config.toml
num_hidden_layers = 10
hidden_size = 160
n_experts = 192
experts_per_token = 4
d_expert = 64
d_shared_expert = 0
hidden_act = "swiglu"
moe_layers = [0, 1, 2, 3, 4, 5, 6, 7, 8, 9]
router_score = "softmax"
normalize_top_k = false
routed_scale = 1.0
balance_loss = 0.00477
balance_bias = false
router_z_loss = 0.001
router_bias = true
init_std_router = 0.0073
lr_router = 0.00243
num_attention_heads = 2
num_key_value_heads = 1
head_dim = 64
vocab_size = 8192
norm = "rmsnorm"
norm_place = "pre"
norm_eps = 1e-06
positions = "rope"
rope_theta = 10000.0
rope_fraction = 1.0
qk_norm = false
attn_scale = 0.125
tie_word_embeddings = true
parallel_block = false
extras = ["capped logits"]
init = "trunc"
init_std_qkv = 0.0637
init_std_o = 0.0159
init_std_up = 0.0637
init_std_down = 0.00851
optimizer = "muon_variant"
learning_rate = 0.012
lr_mult_o = 4.0
beta1 = 0.95
lr_head = 0.0211
max_grad_norm = 2.0
warmup_steps = 200
schedule = "wsd"
decay_fraction = 0.665
decay_shape = "linear"
final_lr_fraction = 0.0
batch_tokens = 131072
max_seq_len = 384
doc_mask = true
train_tokens = 656700000
max_steps = 5011
dataset = "wikipedia_en"
Below are experts of layer 6 (counted from 0) of a mixture-of-experts language model. Rows are named gate (a neuron's input weights, with its number), up (a neuron's input weights, with its number), down (a neuron's output weights, with its number) and show model dimensions 0-159. Each number is 50 + 12 x the weight over its row's rms, rounded and kept within 0 to 99.
Before each expert's rows: a language model's description of what the expert responds to. This comes from a sample of Wikipedia text that the model never trained on.

# expert 32
It responds to: Head nouns after the or a in narrative prose, such as victory, campaign, agreement, annexation, ordinance, record, conditions.
gate0:43 79 20 46 40 45 54 48 54 48 53 42 53 29 45 43 47 57 53 62 86 43 46 67 37 31 51 45 55 64 61 55 37 38 61 45 46 61 51 42 41 26 41 47 33 49 49 48 48 43 53 67 54 33 53 45 77 54 43 31 39 34 52 56 48 56 50 46 47 48 23 59 36 35 49 47 51 41 43 56 48 71 41 62 53 57 63 35 48 71 31 53 43 36 33 44 45 56 60 48 55 36 63 50 37 44 60 36 37 45 56 46 68 48 48 37 65 46 48 35 41 32 44 62 35 42 60 57 47 42 35 67 55 49 48 52 49 67 60 29 49 91 47 55 44 70 29 64 46 47 48 49 63 53 78 66 40 29 65 40
up0:60 41 51 71 48 53 26 40 41 55 49 64 59 34 48 50 48 70 77 45 64 34 38 57 44 61 40 27 34 43 60 35 49 51 29 66 47 58 50 46 48 54 28 58 48 57 59 65 37 69 64 49 77 54 63 65 43 46 37 53 41 49 64 26 53 71 39 39 59 55 44 46 54 61 73 53 32 61 37 50 37 52 42 78 54 45 55 35 40 47 45 39 61 40 43 44 70 66 33 53 51 55 61 58 62 59 60 26 30 62 31 50 55 32 67 41 47 53 44 44 42 59 48 68 41 49 52 53 60 37 70 56 53 48 66 51 46 73 71 35 54 59 42 56 41 49 58 71 62 45 50 67 46 33 54 23 49 41 67 48
down0:40 57 30 37 51 42 60 52 46 38 37 49 58 49 60 52 42 54 43 54 44 55 73 49 48 39 54 38 61 47 69 55 48 60 64 47 62 43 61 58 47 73 60 38 45 65 46 43 51 51 33 73 68 33 56 42 72 31 31 36 69 54 58 64 42 60 65 48 51 46 27 58 59 54 63 51 48 30 69 47 58 46 33 41 41 68 39 73 57 46 40 58 57 38 41 48 15 29 59 44 38 52 40 44 55 45 57 40 57 37 49 57 54 39 43 30 41 55 36 49 67 51 33 51 68 46 56 53 56 53 42 39 51 33 41 71 49 65 56 26 31 32 55 58 44 55 61 46 66 61 71 71 60 69 77 54 47 66 43 24

# expert 50
It responds to: Nouns for films, albums, books, songs, series and art forms, e.g. television film, TV series, sitcoms, bonus track.
gate0:63 69 47 68 65 44 46 45 68 68 51 49 34 60 43 19 54 50 60 54 65 46 54 56 57 30 58 62 62 48 45 37 50 42 22 52 55 32 50 38 66 48 50 47 63 47 23 46 36 49 46 60 43 54 34 47 52 62 34 49 65 34 33 70 40 41 66 59 61 58 57 73 43 37 42 35 53 52 62 47 42 71 33 61 32 55 55 43 41 56 39 56 19 39 38 59 60 46 46 46 43 39 71 21 46 59 49 43 58 52 63 40 52 46 70 60 33 44 82 71 53 61 63 53 39 44 60 45 41 36 56 54 62 66 61 39 46 36 58 50 49 21 65 45 46 57 70 40 64 36 36 55 63 52 50 44 44 44 55 54
up0:53 74 43 67 51 69 34 41 34 61 46 40 44 38 55 51 56 62 57 58 38 70 46 42 42 79 45 46 59 41 52 52 59 52 42 43 56 36 48 70 53 50 66 40 59 52 39 26 54 48 51 47 42 47 26 54 59 41 42 41 52 25 46 55 49 69 35 45 42 40 50 45 44 49 51 61 36 64 46 74 78 53 55 43 38 47 43 40 58 53 45 39 46 60 30 40 55 69 41 52 42 44 47 63 44 48 35 46 35 72 32 68 36 58 15 48 48 37 59 38 35 41 55 48 65 41 63 57 61 31 67 35 74 60 42 54 44 64 39 42 47 34 52 31 32 68 75 42 56 36 37 47 29 54 27 54 36 48 51 45
down0:76 41 51 53 46 66 57 45 65 54 37 35 39 60 41 45 68 48 51 42 63 61 42 42 65 61 46 77 43 50 53 58 57 50 39 51 62 43 42 51 43 72 43 54 50 39 49 54 43 50 36 34 62 68 50 49 46 72 45 54 41 55 55 64 54 72 33 54 72 67 57 60 43 42 43 42 72 59 84 70 71 66 55 57 56 64 47 47 71 51 62 57 47 50 47 58 34 41 43 43 37 57 45 75 52 57 64 44 30 42 43 75 66 69 50 56 48 75 65 45 31 52 55 52 40 56 56 53 41 70 70 18 67 60 62 56 59 50 42 53 63 49 37 32 42 55 57 40 66 47 42 63 66 62 47 42 43 30 35 55

# expert 27
It responds to: Sports league, competition and nationality words in sports articles, such as NHL, NBA, NCAA, League, Cup, Football, Olympic.
gate0:49 63 37 43 57 59 45 65 59 58 44 58 45 53 42 60 59 35 62 38 50 60 53 46 52 42 54 58 46 62 54 46 39 46 39 51 30 56 57 33 38 55 54 59 34 57 36 49 54 37 34 53 57 40 38 52 50 57 72 58 67 40 65 63 29 31 59 40 29 63 27 62 50 72 66 47 42 51 48 61 33 58 61 38 52 52 44 39 31 66 52 19 41 50 44 68 38 30 47 62 25 35 65 51 46 62 74 47 75 59 72 64 52 47 55 28 79 49 73 47 59 47 33 53 60 36 48 39 56 60 36 49 39 53 60 51 56 43 73 40 36 42 49 62 54 41 72 40 42 61 60 40 68 29 47 31 40 44 59 44
up0:70 42 47 50 57 45 48 56 44 42 42 44 27 46 49 53 37 49 45 52 43 53 48 53 52 56 43 26 45 55 72 45 40 49 52 81 57 57 54 54 42 49 38 41 49 49 62 72 46 57 63 29 70 59 52 64 57 67 44 61 26 62 19 41 61 58 46 45 60 65 62 46 50 57 47 51 63 31 39 78 63 23 46 68 43 52 48 47 47 55 48 45 49 72 56 56 53 52 36 61 62 43 54 65 37 52 39 45 22 67 47 48 55 60 62 49 61 57 60 63 40 62 50 39 41 44 67 50 38 76 55 77 56 50 57 10 39 77 64 61 47 48 49 29 45 45 51 62 38 62 57 53 37 61 66 45 43 55 75 49
down0:57 52 60 51 45 48 43 48 48 57 54 46 63 67 61 34 74 44 48 39 47 49 48 58 69 52 48 67 52 73 61 32 51 48 48 46 55 57 47 34 60 34 59 60 52 37 38 46 55 37 31 57 46 56 54 52 55 51 29 33 65 51 46 34 35 55 44 18 68 44 48 54 67 51 45 52 57 49 62 36 65 51 76 47 41 58 73 42 68 38 58 28 47 58 46 41 50 66 44 61 46 54 60 42 43 41 36 53 66 45 55 46 69 52 37 55 33 38 67 42 75 27 61 75 68 44 50 54 48 43 40 30 40 48 49 34 64 38 92 49 61 43 56 65 64 66 62 34 54 59 66 56 30 60 32 40 58 40 65 49

# expert 28
It responds to: Abstract nouns inside set prepositional phrases, e.g. in order to, part of, in question, for example, in search of.
gate0:41 52 46 55 59 56 46 61 60 40 51 52 56 50 44 56 65 40 28 39 50 55 47 36 58 45 59 48 52 68 54 57 57 60 73 58 48 45 44 59 53 49 48 58 42 53 39 81 41 40 38 47 63 53 64 62 66 44 30 49 56 56 57 53 60 53 38 30 62 45 69 63 26 52 39 41 30 56 36 50 58 87 42 77 57 50 59 53 45 50 53 39 52 61 36 41 46 60 77 60 42 44 58 60 34 55 63 44 56 70 41 39 89 47 52 69 53 32 36 53 63 51 47 56 40 48 38 34 43 28 33 49 65 47 53 44 70 54 73 48 66 41 36 45 41 41 53 37 12 50 41 43 64 62 61 69 43 49 40 39
up0:37 80 52 60 39 77 52 35 50 48 47 45 48 52 10 57 34 30 50 57 42 55 44 45 30 43 52 49 36 67 31 43 58 24 46 35 34 51 24 70 40 51 50 62 38 44 40 30 61 60 67 63 45 33 45 45 46 49 34 37 57 61 60 59 63 45 46 45 56 35 60 64 63 38 47 36 53 48 49 62 59 56 50 29 63 41 51 38 60 37 50 42 35 66 45 70 43 37 30 59 69 43 57 47 79 64 52 50 36 57 53 59 43 51 29 44 48 40 52 50 77 45 52 41 68 60 54 53 53 36 48 45 38 53 45 54 53 27 66 56 31 52 62 45 49 51 56 61 62 32 35 35 45 67 44 54 57 58 63 59
down0:58 50 55 56 50 59 54 46 43 35 62 58 50 64 47 36 51 43 43 68 53 55 37 53 41 57 67 35 41 53 46 66 53 35 64 18 55 53 48 53 49 47 34 53 43 60 30 39 53 55 47 77 64 60 48 65 65 53 46 51 42 46 72 43 42 43 32 41 58 38 67 55 54 52 74 62 48 77 48 49 57 45 53 31 71 32 64 47 37 21 73 45 42 46 69 60 45 42 33 56 52 50 56 57 31 39 53 58 71 46 56 52 43 28 42 76 59 22 49 50 40 31 47 40 46 32 46 58 56 59 61 64 36 85 59 58 30 38 50 54 43 50 39 57 50 59 61 65 27 36 53 67 48 46 54 52 28 47 53 37